config.yaml
n_layer: 8
d_model: 320
d_shared_expert: 0
activation: "squared_relu"
balance_loss: 0.00633
router_z_loss: 0.0001
lr_router: 0.000804
norm_eps: 1e-07
lr: 0.000492
beta1: 0.9
batch_tokens: 262144
train_tokens: 1181000000
Below are experts of layer 5 (counted from 0) of a mixture-of-experts language model. Rows are named up (a neuron's input weights, with its number) and show model dimensions 128-191. Each number is 500 + 50 x the weight over its row's rms, rounded and kept within 0 to 999. Numbers have three digits each.
Before each expert's rows: "comes after" lists some tokens at least twice as common just before its tokens as in all text. This comes from a sample of Wikipedia text that the model never trained on. Tokens count by the router's weight.

# expert 2
comes after: " |", "0", "3", " —", "1", "4"
up0:506447531446535467475466484495487553512485548552496513468467457534492476540428446577481485421470495493441537472443509463538483550598479533452475461646570482544503501523560487334479504575456536
up1:541504397492500524471465502472570502473532437585497527469534514584483497573485460592514471519519479484562510456545492448510559419509530439627443516470511580571448615457502416444548479536539410
up2:510477524464468563413572511507498535526618508461510444556543538477589475442437536593461467476528522479584469488488536519455483454424514485467531533422548556532507540543500429453473439440514456
up3:490457424366508477579467473498456519528453415453548407496584543545507454546452508380410573450569409551562465553600504424594450589537505526536483524484472600436459482500555500531636434567538485
up4:482505411595512525512418548388543442491452459585553426565544588487508491458520517462434561506495459544553540586490611462524546500465499439485476482609456477526445484555498435529570480488511471
up5:484479538452544494531470476524530572565540548456498508562492445530514425538438455483471533460449496572579431502480441462484481574603475473517450585478605491530485429506444517520524570433397562
up6:437559450390491516569498509473511565485488510398513468545522543487476439541443539427473523511434557430450551370550596524523575434581505487537435476428462455477564474546505507468516470501502460
up7:445512449469523554537490515456529501485530580424461506453480600538485532512528516495610521503431465380382479438466524554492524479566488451551558475538561411527587551478463438464546415438522464
up8:543492501472614441525459520492495463484550493464513476454485527485414485388525457537433425482511510494550507567481474524482540407547435495436506554493456444537508501500511514489395517459493551
up9:488493475552489523420644480499473461428511479476392440498484469545523576453485431498466450561484515486518509447500512524508435631501596478488486435544488567448503416447469498468337524517496529
up10:493443587548596577406525510492421516501523454459528509490530578474432631502568474463492468536541528577492455563562533499505572466456467519404513466430455481563469473460498479417464444537433454
up11:432495535537532515485489571491537507425589476497601498482554475543461443501554498533532577555505505511529499393541468457575488443566394522504591497499508502440512435557516549639518494477482435
up12:574468517501490468640500534450547453514519473515566537448464490580517491516477459396419478531570533417498506459549563369468526479542566513484471434489432493459479450465417528531478540472450609
up13:490468508500447361505543462570469561454541478509493436525514548434420486478517531425392591481524543566508544477509381413490480534512555461455539504462532466565449478494502456506519520468559546
up14:464443436458436532453465512488564536505433477563599347445417547554520477473531549415601543503584466459597495448585499476470473469487469489550446531485545534580490500438467457505536480476517490

# expert 121
comes after: " M", " J", " W", " K", " U", " G"
up0:475521477400493490481577541535457531498481438481442434513595553469476455470527562523474564501485468531495523525519547470431564443532584454431495361502528517572455439432522468367590547409535421
up1:426443470509439580476465377525500459408511557494638518406446422556599461407554512541549558503421436489527475505520553495568529506553463463521558513456457483555529527421486521541526441443523491
up2:540561531450451511498493511617412549536539504460590456502450536509480556525501510512434576447539443427608425532435481391387566466409523467553497464485488555534485462490554392518408497443519500
up3:457539426472469418475416480484455507450463453570587471526393526416506537497488479506480502568503566531535437476461520462467538502439518486521518570544507492427546536414449565460494445572508549
up4:639429489486512485474471498525443542547531537554512498440425488542567611491517486542491440486490475533476464458478433440553476483462513531546521566544472583551452494455423515408428461469479528
up5:510475518433617551524480508474490544488500456542551514412426418481463565548458476507531450462418506458420566539532441577465478503413553502550488500496485461549579598450540471573515591532520519
up6:602482499510540450446470445468518503568524444595512458435552568472487570400477540550460450515514540480517480397547482458456597508438558460488448548558483462505575501512533520515504524430407398
up7:456555435504535541550536553511447549476452399412586454446560477523505369520549494485521500481582478573424547454554489394537452547476501515597503377508515539540547472528462544572476387475417457
up8:496464452458464463608443521532482504418494447516468509529556512502402532590514540527393554354433474480547521479577423434552480567574475480519538479513470545517524468481498493490434399397547534
up9:480477461543472445475565525521541493458492380539495532500403381561483521529444509460486549505405493528448485452464504524532380568415437452594504527422490586503565519536387456453526375588497555
up10:411504473498556575494484519441560502502484551481486492492530420448479579602418509539466526454499479549502566464510583448532525531528523620542517457510524474521534479421542477558514535496446496
up11:533495473483543473595572496471506509456542504430480399503470462477613422490513470474429482509460459545426539517520481477524571586515471446522419476527548504469512596522625412561482584531485577
up12:443515463515599537505500481525500428449490441571420465519568460500491601526537514496475414482476472511477491485462394553578534510490525548441532558556676541487393477374561534511536533557533550
up13:492441466501463560473455517478543580501558445503550470529517461495543519498560577508554523525494519422450538489500581481574584433555550588531534505466359516613482532479475415520500462530434516
up14:430461541555539398468466419480417407471512478491625502512446534445525338511454579535434546466505486561471501536532550517409488464534441409479514478493470468523477526451419445428543570515582490

# expert 95
comes after: "0", ".", "1", "2", "9", "3"
up0:580502485439426497440501554488556504492445490509510462539532501469497480504578558492498439523531432451475614516503512576445517488557514563464507518391451469558455459441501536416438487383456412
up1:458461499520418564511524517504480408548509584414482514451435506553491480532442518466506464517543442524418384472440502479484500511538519492549474448480514553485536558602466498526468496506528581
up2:616514545509506509462421458618470510478451496597518503438490515490506515499508440444510563444423408446543530433508584476517421569428529566513616579397549513582577538495434482482498454364471572
up3:623461416483505501560410507472504499581496406455477505539527495585554516452544549477469506462533584571429515480483539574466380532446452477555437535439535481614544467482512472544502515470442478
up4:494390402438500481540464498502523473478436430494465536547540569468456517537461540622485568442562470459564502441484518523512527561447446513435528439512558540462520505484484448488564432565460436
up5:523624519553588589530457464539530534585459510505494429542515505468468488423351558488483575460375455433422561538485543524464516572507454558491560542504511437454527510638466452478513507527502514
up6:546548450556544505464484569505656413547517430551397475571511424406511572596472469558406491519491571463495491498521494583504543574433493496483556459512490478459527642501515462418461456499528502
up7:459525529461444520480536540450532439446544574461470535503529412557567463505560469498467524546423596492562469490509442551532431585556437500465479464453420554560499493439437500501571503521459513
up8:566536492425472494529374595435570481585445460445495549505525477441596453592481531520460416432498477537477489491552492505445470533458569513492436537520543550429520554532571436461521534507466568
up9:502436483461475560459498543463404419440527404482443524493531513600454494522485583420438566502486502478566512509565553500570517543378516505547512482499481552450540496441486469536542513512522530
up10:446514507463468504404451487453453439541493484520543548507493536507476557503494503527464536539415453544499483532549492553618483466446477519473492515518528597480543507522504539482492478523445526
up11:532458460451444522555450513439426477526476483494484406517556559404453500506501449518499508519522516533503498430425400447489449478511470506504521511556463571454559431513511554532449470504471428
up12:529507497423431516516495526499476533453498478474600506483549412528509469499517550409527432496471509537515507453610563584508541525533590541556500431533504511446496425495526478548462499490474544
up13:433458466442519470451517456407444417463444536460481483493585520581469534548505500469460479472483537577519468480508457481413572602492509517459461524422550623569578441524533496478548528444522473
up14:423458575531463404538486468512491429477536544492484510441512482542496529559455508582545464480486546483455474477550483520564468482554465557567514480476478511563453465477534527566556382510457455

# expert 32
comes after: " ", "1", "–", "2", " (", "3"
up3:530540445565494485632506475498467464551535449483507511561518561481382539516428499475441487434575439528502534456511465559453509526541589462559549533455494551501371455506467612518447526559528521
up4:404537532529531492496458480477557508471500501408517521502474576584532522410501431456458475519505550482504529487451616499437539459521579440464510547551504451483543572450440473492485518475555441
up5:580387427564499574477583515444440497476524523491559449486484495460472470542524564524562536445465499498520437533482529600602546420482546496444542490607453567496502580519504595457499542555464512
up6:568443567511549504429392512478495500508587458596545491352422591434355510409452526450454486509501479542544452459593473451475489438483522451518557555496494478548460537538513491440459517532554498
up7:575472578443486499585501487570404533359531473532504501553479545599510416475545471486585500445473493535476442385480529511485505455461605582425490571510608518466513590460551508488445490471418564
up8:550497436535468593539411471469510554519518519608468529486491436539493570541406419597429480530444579559492495473474526403517583538455509570561526568478474450546533594514440431545533536508592477
up9:526445507429580455480463535533523467575561351564511514555493569455582522548431467559470517510492529495591501363471528503437526546417399507451483417453598490544487500444452475380532493420522565
up10:532504385481461511492511538563495533381493423526492425450504545474534507410497535476456432571501515400515479453519575571514495479479437569526466413551433489474460533546517517504553376524588481
up11:487468475447550491468436554489566526543535472493462514525478568581525539505463506501484511462581500431502462437455584555463522538420556516520455488525507515479558516503457418514446489527468422
up12:412414483604514548530523456472567440425447532591501404493561430547525471428504550441579454560444476550453523471469413479586527518610533499538410437587441492499522467539405508546552550509569502
up13:548447511524517553544465511475431451431592408555438445404522596546500467467445517422460469528489468493386489462532512522485563500600504477433524560495568575493454522566483540460349548438477521
up14:460505528496521546465522437522381542511522496572503449455485447555481541531499546372503517526444547463450530509506485513545496452520467492518554502492446571437456493556385489446488471636555369
up15:426440461417450532483542521524460532530541584528446491411446486403525553537561475505482413451532512418506464461439488527644615492521445547419479504600485462578442505443488381480515503526518432
up16:496430421455501511506429551502448482525463424553457471463511519445546478546455423551429610466497532504466437469517502429531551548481479477504502516447558550494609568466490528538497532547527508
up17:459534475589522508436483447505404527497481511539494467491489461444577507440464611572441329500552523482464505559530565457463599460503557452498429549504486444447530515521512492512446555464515456

# expert 41
comes after: " S", " |", " C", " the", " s", "-"
up3:479551518510481527506448472498585486533470488421518512448515479463438586493470527538516434475517473504595494444461533434638432464518549416458445409525395511486492534543589478510571510494547479
up4:535429522540498552383435526545443568466574487445484472438499510409466558496511557472479474527465543504531432507455415474565411534441551558530508516521420405453450500501569494496492441504518569
up5:463513446516540480527460502519525405405562511471485468398489519559482550459454514520517534478534512489507482477569528460549459462476528598506531519498478538514468477560480427579514471509510592
up6:476532456544596519438449581499520480611568517414489522515532545485432465410400605515443541430465553556568477531502486469494438515450468569472496560549528535527470481402534489490547436443547489
up7:465477437577525474414452551455447508455471488515489504439510494460466479509490487611440545457540603555516541509602495530455491544405574440476502410521458461450469434444500503483454523491546603
up8:490586588546472549560459452525530538429474514472552397449594486573412565508475514458386457484527452457450485443441490454477491525515527516516533453500454493511500503485467469367509454545534529
up9:523530475528491452427548545439387399601500513401540431483494473552500565516492515398513510496513554522454525368551483513480504582524506533554477445523609417483465504446509471456436507488454494
up10:634462492571505408459464603485455480530534548498544412437492500516459437525517546510353537517480489464447521447483490575518475443459543513542579368540494466518554500447519493459583454554585457
up11:419484479471459503521432530530447540438528503472524573508381420474534583460499492557511462432479554532451526437517496394566493534420530515427544518461409518513526491408413464388460562491492536
up12:446517473546489532574448455412461481543565454476498514531496527484571534443503495496480411498514585533411552502467511593550415491457480523401479553504558440476477434421456453444454556526502582
up13:465410537445497542465485520494456522537466460488489508474627517430512504522503469466469551528548534450461521550399487578555518481524446410498548413576508503522475588535466549555453486481434538
up14:552514388451497532384506567528480582545426417487464488555545505433492411542473543503496547503430534505440585511476528428473447509538494459416542561563516563472509532505511492422457532556647449
up15:578510505442571546482465449483387490532486505539450553553517432444494474529472504515506480452559529474426520482492480527526396502524542504601511498463500515481430572506562468487527445482489475
up16:455454467512557447546537431435451487462462389448569433481506485583593558500355597513467505471552504492486479475455573550554478516550505516397432510532589445404499455449532517592517549557440399
up17:548481416471558517580428528607482550510459527523446516572590473494609539494493505529504526548512489532485532469547545572548516483485490502490546499529451461524558502577539485477432491560460493

# expert 54
comes after: " ", ")", "0", "%", "3", "4"
up0:492568601561558546548458560573495440520530477491528472451529507459459427620508449540444481484518506543491433517547529449435562506541524510557530445471461492565532481480491513477514673396414493
up1:572497414501510461458520534432587436579378498503452523570459533466407481563483537552414438434623442566508489545471513514529466532494562523451444523449579479499514549441460478519462587466512454
up2:545515472526497518488634418474508564579542549505413506452549461549488428468467430509511475390485522410483572508509477549514547517529546467516447482513456489449429560537510520544565539458527489
up3:565580506535502576524472443514469512546458463505553448579591581520586482581521511433489421516465530544522488444492472539506480567457516523390550508585439508527474616512557474510485482461529464
up4:533453499427482448515534591414544492532520450439523558497607434476444517570495556441470513457424475435469443547474466458464493513416509443478505395456608509542476486519520484377544483560497439
up5:479450462446469539530479648586485501416426495445502520425448476503510541490566456603553491534598557507501474543584534476576597414568522506427556550500484463509534503451567390466388545470461463
up6:587522487462470501454511517515527449557436534402452556536459524455527490459494516438483448437527537480520495439542372481532616559523436466490448509496527424542414561414517440535478463420485470
up7:520493497509512415525466556553554500510468470449516495581581393464425469460509564510389413508550510445446572396495497515534465559519478455555514537443617470515478448456568530513498612485464514
up8:489533528548468459479510507503566479458468490601439559517499411469444560508556463468493526459505544549449465531462487508509497440496474486515505464506518539530480530519454517513436500545425534
up9:469476530507475613559453486464539488510427470453506494457423486496396470492543470423523563473510493554538466559469538490530487504523583446507531508544509540499505439483461500450544478434468443
up10:439428482476410550523417518508487525536558440506468488435413500565563575454479561464549499541472551473494453552518566493586542514517426455596540496449426557492521501496546494548557489493541465
up11:525496401557438430571471462494544523521523526488578516543468462550504565619477522460476500558542424554483529454461551445497435485549521548467487466374426499523544459485479477463521454470483448
up12:480508490505496406486484519444507430479461461451440495536523585442422474538598487498439454386503496552440470527518482526511496479506493528559545564501423520471458371506518490542474514423484484
up13:571543480469540528424511455553526536596506411437497442517469466573507529530505523561384528519455497424417478452517514442578533538534544442355501405493435490523458480492553492489492489535490493
up14:490597455491574527520447482536506572539372509510486530550507534519453533399509478411474419490549454528434573430613526484541489461563533575494557486470512539523515537521501531458371505496502507

# expert 68
comes after: " ", "1", "3", "5", "4", "2"
up0:490494429411450457534479536458523455551495528453537463428479576524576500551572516397561451485502451569449463515396563533507526523477530531554540525503468541511489513517515506572482546486480500
up1:416501384543453552544502501557507478470514567455562468494451513572531502536488471578484438527410523595542475481562553463574436606504515490595470469378533553594541487472497549471585598504604485
up2:475434526443411554522498609440511531454539593487487488552493502538508552525551480517464545480590533549609586509424403468528467557496423534546483436555518569493471473525389494521490492567530525
up3:467656519510485497421542465487528497544513581464485462353484505538529421480499522432482610398449515411500572428508487481507469526565489476575471491475482515522540472475485450563469543456422522
up4:496440477451444469544456533509445466530497515558485498532368541436479543486541454486441510527514490592536422495531485343611449491555560495603474566566548545499534504491509516439363535556549445
up5:574522401470560532486539388573466497364474442599445502493436462477509459563524517512413548541545591416550534548489539563474454658506421549541499416458455489641577487454515423444562429468530466
up6:476553550420561545540457471464509395510475431503538468446446504503536536467475507448532514522517502450550477520517509585531527422478500517487499493456488584586493465512422376514583468462460434
up7:448503437519477515473497509444429454465607550590445496511479574481463510455494503573525549595570562516512502518529373542477539407510476556555481488491441554546469492477431469528461514490529561
up8:657424566515567486507551468476481494547482470483433476544584465543478512498500468529482599498513476612652571477493500452494598443449493448496443533573544489511508568498554456478505487494529483
up9:440507528375524488495472494499471524414476443497566482436459489566612491464547476512517521467563605479512539441502394558436535544524448639451377449512526495562519505498474361527455466457523515
up10:544459572466451514458554482575490492512446578611513497505579483593565454381498500527459478404537611500422516533516460517472554501532467496561496543442503528547453540455515425524581558447505570
up11:485363452478496568550508606477490489506513529531513539533504457514557468528460492512422375469504519532540528440440529556481479505504469486493499539547513530514509514510586501514494497521415567
up12:489512510519507516429518497455524550498432575482464492476593512524484472496599478463513540453491452478559542493508528551525574476492537521546487465507616531563523534457520464501479656511446478
up13:528516402477473455479474541451518448577498429524630487468483470542530531522571442522499580324510486506397550451499572477577490514486502486475507493506571619549581527415470459448391443431534522
up14:586478481539554471524405436494556627572442493504550537535534603523460474503466463478458552582501558525466504498575448481466488548548518479517521549550516451492397546532587491446444525475556446

# expert 124
comes after: " M", "0", "9", " Al", " C", " al"
up0:468429492414510492579513513527549543409454434588459519463448501481450519540446538416548491538444455527595537471520460545469466457547529478460499504455549419462505476464504530514488446449512457
up1:492483490509542493514502512422400505552521495501536478596498382440534529524585509485519557483451556488432507549504522528423575559530611514503507424443474496492541519435471421426546426511435443
up2:563559490442645458492478518487561445497506552476514446532457611503546550595449476571463460455544485387436431503526494491458566517388607448425421492478463455449562447433474511536546576562478539
up3:483440518472518486431508468498577558444469517557510487573466429465466581561528547398499418465485458482474446459439460520513550434377508524502436473490552553534351498499419488471532580488545412
up4:423515430483463520480518504541512469507598473557457464453423463468465555482554480561502509483460471486594451515575429537617510423457449504553592431597516592574511492493455504529553489451534568
up5:447591521542526477340526509519508481504529522567520356481499464461441418488533544502477419550485565474519533432491473473553564497532505590498601367485474476582492501499389445533454445453515544
up6:456478482546596516492541474503431498584481444349591484496520561543505546487551524509499509468594540430471571436645550489478467441569537512579513536436490544552494432477536501496412601568473453
up7:537483497468570505519514584522538510572459484525499485465493545479520471522476490451556438508536354512511471560518535552504502471394572542535499468586453461534438542440474523487510507446550571
up8:496394463421565432576535454490459403512499383486633493574450631560410470506499452451502428477482457480582514498507583556460522487474574460576546543481527381478515645582548508517463535513453542
up9:471527505504554431457482526499515573519432413474523466529428475527595519396561534514452520460527502559504511556534464448546606544496354476423483580447424562497449583497485563532491470513443503
up10:558480415569464547449406419456502443438430485393607402448571592446529515510509608464435544527520574471501388484522418555512573544558525521493599502391493541434529548545570486471477458480518476
up11:476459585503448496544500363453466474539525408536625519481512519477520559509454513458489456519464456457532469487529548625558501478627533572501481426552496441411522598507503455442560468479459479
up12:586472453489473595435435451572524506513511482476469463440570507522523520445480558548479475508463448424452528483462469589522508475516481548535552434451546514536507511542471373532492367474464499
up13:443489519547520487525462506505494544472502460549527430528466537569464451489544499503529529554457543466496534443519572411489488521512486577564452544548537529537505478514466475531488490517469431
up14:453530547591495547464526532423533602518515536493544484422512562564465496428444543528541477511516409581565556439477576570528464530467491547512455504470521378423510546539455474513490436480493398

# expert 85
comes after: " B", " T", " M", " A", " R", " P"
up0:562461469462438574531399400479478496541498517519537515463498478583539469535515547457517528399463590409425544489470462463450522528551610450593475471450476559520522521470463489505457488496538562
up1:501474448539486454523543486532430485469519454472495498473455519445495444453528541462511575574416477511528555498529469471461539444527493471428517440546529548495623535455402546511455492492507355
up2:436499510491491552437409571482307571524463481535513474403529479507494466607525440498439523474452570529528599594527528513444477550535529472497482281530417506569491532505508512583600479457555507
up3:557480462574532472495445473471525443494469510549558474489423547461515485550590527526571453523461476499459512449537509471533566489441527401497542495454560572486433459477405435367591424525462530
up4:462445529527515484542472577458490534493476468460480456566482432492513516522536638522469522468486412503578548502518519545553559408552454472541581411523564413450575504440494490610497538366445498
up5:403552479460492446569516425464514506569534463531458412445503544405504555400520515457475520520481486513463435497490573470470491564479390637505460557456473453433571543429526465504526464469455585
up6:525593496501514503462439499559482569500477534467534508516489466543464532517421480459508494458473505543494459445495541518485642487513486554508603524522493458515414522456489543501479466611465510
up7:388512509501567433475480467457535505421548436519407506526479478523496545477474540430515463527473493474419493563480526598537547427581481567555497466486547478483513437524546452542499460514460475
up8:425501503463524604491524437576462552493552491447585509524554405414527497360555506426472533504614532462509546559478500425436509499505549526475490434504450416501509535528556552564538449483484429
up9:521453514537559504496553557494472538447501376505543507538554545425514545476474598523429472574453449640545554511523524500418525541438566590515544424544521593498442499454482590436475507490513497
up10:583496566494473474528529467430504506514414509581477501472517531533517534476534483498574464385407528558554504546481552481446552545507507477480466521540449512475570542539531423464512501475525530
up11:404417498484536497453499439452537489409501418483471406525442522445446488425523457541550473503592546453546521544542515519509470470564489422480492375562539425458467479482549444523494551404487491
up12:515534472508476481521499443468446490513453575510445455535531492508529573569531482564479470489534570474467617578444460458421497468505557474463397623480556422523502552554476487518479457506471442
up13:506467483464473494471460452528496382428503566530674410546443635540525503469411539525543533507555511539488517487571547440553448529455488508544582503481511544532512529512543528484473495491535501
up14:457461464510620409551444552471479510482521518549496496569503403511484554479544523599417558562548446584500549528515492597544606535532655610486508486501513512493440427490524426514394453478489442

# expert 89
comes after: " ", ")", "%", "0", "otes", " —"
up0:523396472459446469497561535446428444531559512551513514523533393547559557439563388440452483440571544541588623469468433530612511430600563504527507470420522490449421518501509438472544523523556419
up1:570541438561489474517497558492433453503531460489476433492470481451431494492523580473629451444454489504600568565554457506552527481473508446502551421521496603464489593519483573470512502493404542
up2:487488535484467541559505461455551440545517534471472527524510504546472493544449538598490489522513514556488517495456563597551465463493440503444527464455525557505519516472489466418412530554479522
up3:627491575424517571450510434525530405448549496665560520442458590528584540507534467543494547435564518524567502442514551457470500474518486448393427547518470509479484546542466424562442483552542499
up4:494432484528454452478429497514519481425568489495603434577448427486538535541421499442395536515561554461516543545427491469473546570542509601505570465507457506493546495475396503498564452447498511
up5:458494504519475491450530453551478454561624512423563449674552498540469507460539413489454513511551482540509435484565507548488538475436511503437538418534481456513446471464570490405373480459470563
up6:441595473454412548495445416488511505419437526493464504493492522616510552587486482513497507518468495505460461528547464451580470456447468492510596413516472612460438511447500441430500508581521453
up7:489482470498465541530446514490514606450529487455499438401395463517469500523526499552493581523595461479528457437521518484501551445520549536539528486435481429506473576445480496566513521477528482
up8:482500477452496470494473484491508468523617527491521456513434549559570482489478489375468485521448478427509512453518564480487492547475421514509466567538574548529509491384429467444474562513655500
up9:529540553532531500456539506509517455539484479488520485329511479536516435509606494451531560476482470530476478427433422450495627408496466443512464502478561515529445528490537465530523534541504575
up10:445469540563495443492583553539560500561528398473545479486471474542472490494464483457528508511464491428511580421518541582533551452435491501455486477514500513499413490515483484457498477497539491
up11:532537506383557504398441557471439435538437494520507509502552560378569543501558503524543478488512426493514381453605494414618440474502513501491464519504526493494469497477528499503397646517434579
up12:448558526461549491451396446500619480531489496533515451475525574521421503523428468497460484471555522424543457463484489545559520478515557532524570471531384448428411493360474528478468457510532455
up13:474449510561513603528487550412407459575493407516516493496468520471537441556603558498530553554534470517525477492478532507576468426593470438512543471532561522414484507557442514427480534486492501
up14:501508590592508525545485585532477550396547418406494372445533486457499452436485508520484410477547591606459488418445574520593519525497398547467508485525437441457460501447511519531563545565481550

# expert 105
comes after: " V", " C", " v", " A", " H", " D"
up0:471567504454439475459592478528510402551565423507463462460472505544498524495566586450519502572509526504512539356560514458498495537433531489525432435515482472490489474504476505526499494432503558
up1:501448510540650417605542515505507446501477495543539437592515466489509498531414496475556561491462499591506577559473515466557639492547441495472476522565568554470551509577538477488536420518431486
up2:531474407455519373570522574564534532490556452521563491488546549508470532539551518404454447498510557431516470428541580540487574590487503470453495401524468405512506455587552456535568518466516521
up3:485514475458526503550424474475518571553551485425495519404430572534556590552509592498475512543588481542607417493572513432448543499434500541439578486504482509453518552509475480515433629427467538
up4:533404426522604515558536529428523482544548409468465472507472523548534506487497507502545369498532523496528561521549435630458506500482453516478459520431429510538599521505496579544530455525584524
up5:523499476473490526511506482446554436432367531572531487403383433595514470523539539493473426531509558494422482483458457554481522546622533429460447508467404516528570508459437467470500495459502407
up6:512504409512548488522542487506541468508553545504453463441499457528504551450516536550521449463496434544487498458465403560541472458468521496455475415444560444504449479467397431479492580472466605
up7:591457492520512590352486512513460496579565495527542541498435540529483479461510561446426478546562501490509492418588390456537542524480561505564474498567495532477390513480500463481520553499464580
up8:519591526468538524424478476554411567574502571505506510504520460462515442563560472491487582578549510506510558562620565483501489581475569611488557487490491559420481497361535465547493505527528422
up9:587483490546531519461450456473411541445489526542495430488477471520527445538426545576430525512460484439410439536476531543526479465562474565541541435448540521595530471506550576493528509425497420
up10:417533452469542483515446476450482397564402457517409525569552521540506480407518482520457498452548426490493528516461553599451559496460532379459566474438533511487437574497507589438520410535492484
up11:574486479558507539519564553656534495533444490540478454472529512541488449451458501499431420527575435476513510454531393501438475464483609467475473486507565517454513513459499553594450524546539458
up12:435497482529507483521459512473489511626525493455576499536559537539443495529595517504557428547529561438465476419581390485534489480456468573466552539509478485578570480631434552473447495523533548
up13:515472472452459535506486438501413496550507416458499482467516436574453459500447420459407623398484528551453580371458530492510541627487546547496502462582479471516461553519533437568498505546498477
up14:563434399480505548637501475447574565566465555535591513545492592419465541510419516559526512478499527483559560580508474480465575444475520498488520415487508498522479437456423419439534402487439521

# expert 51
comes after: " |", " ", "1", "3", "2", "4"
up0:558615573521450437425526533442496527476562508513402529545471454497553510478486382487462458484459426502478487563424365481465505454425465451517454402471508561429494478490399481419562558470567520
up1:495546471558508547498520482534445586470485563553508538541479466585519465430564476498471466530514484539426457543527438529550503532524525495432499386407457627561492573548494518446491433520498429
up2:552551486484567503527503565493571522523436464511513509556498424456554536483476504502453494463483512505457570498558517399563422541457494499464542462474460547477599463466394432414488436517484507
up3:498507443549546510526514505588553408424494421478553523424594472517527529482436466430597533522539471513495447491572501356562531450462432497507542390529442465559547483536443525361516427531475559
up4:457536412514421503501510409510477567568516504548579422501490389550494509543473478550559512518518601508547567448463545513560507522441542423429547469479507456527481474475508473459571475517492487
up5:424544522504469486472475425485385350505580545560559511537473540557491396559602556482493474469556470544513544481493525536447471485537511556466473492503572601513551494522399497439551461568384544
up6:585508434546568525465439455537520471453413558450527452471474531529429465477548587552457494467487491435560524461657470548442517572510565565550548558517521516606458570535513524496485482502506513
up7:477495537453528461459409412503528481524550560471462497422482538416452479486521436464508522544520523503549507442484513460421543543505484562466411481618451508555516522465494556472588452480451446
up8:551382463576492620473486474503506495547434488433592516501393447491481616455539440483479549536464469447507510459492428555560563526442450496411506531537539416490490451451378460555470502487488472
up9:551563435510483523521466519571416476548574466520522608492559493463444566467487561526523562385478502481543397449482463466513500480599473502512480480413518557509529446413472461493453497618532486
up10:422561512450463479433423401476508402462530547463545428470540621504547506403463445495540483438503499497517424481539472484513524585488564577540534476399501550515485490400528502498491523551515489
up11:424496476503420495459518532561478556403537481483507457464472407434557503488418511435486614467468592400510528447415597423488457496500564494479518399450570468508563434435440459464513502578489513
up12:504548427539494466525630506458548380550475508516498435448435462493467541609495460538547424494472466517376494505469477623552484516586492526507484456511505518499435491463483539420504523559496577
up13:547584539391452550510552482494626430482458523439443396537476523497438446579433444512493563434579470513402429529478419523483540448510592568470544463484509512489553571481469440449477485515382491
up14:436455510482451582501483444529485436471593554502551475513393603528452458487462580456495520513484541537467530476473477497549471607561463494510529477476536508553512526492499572434503551455571518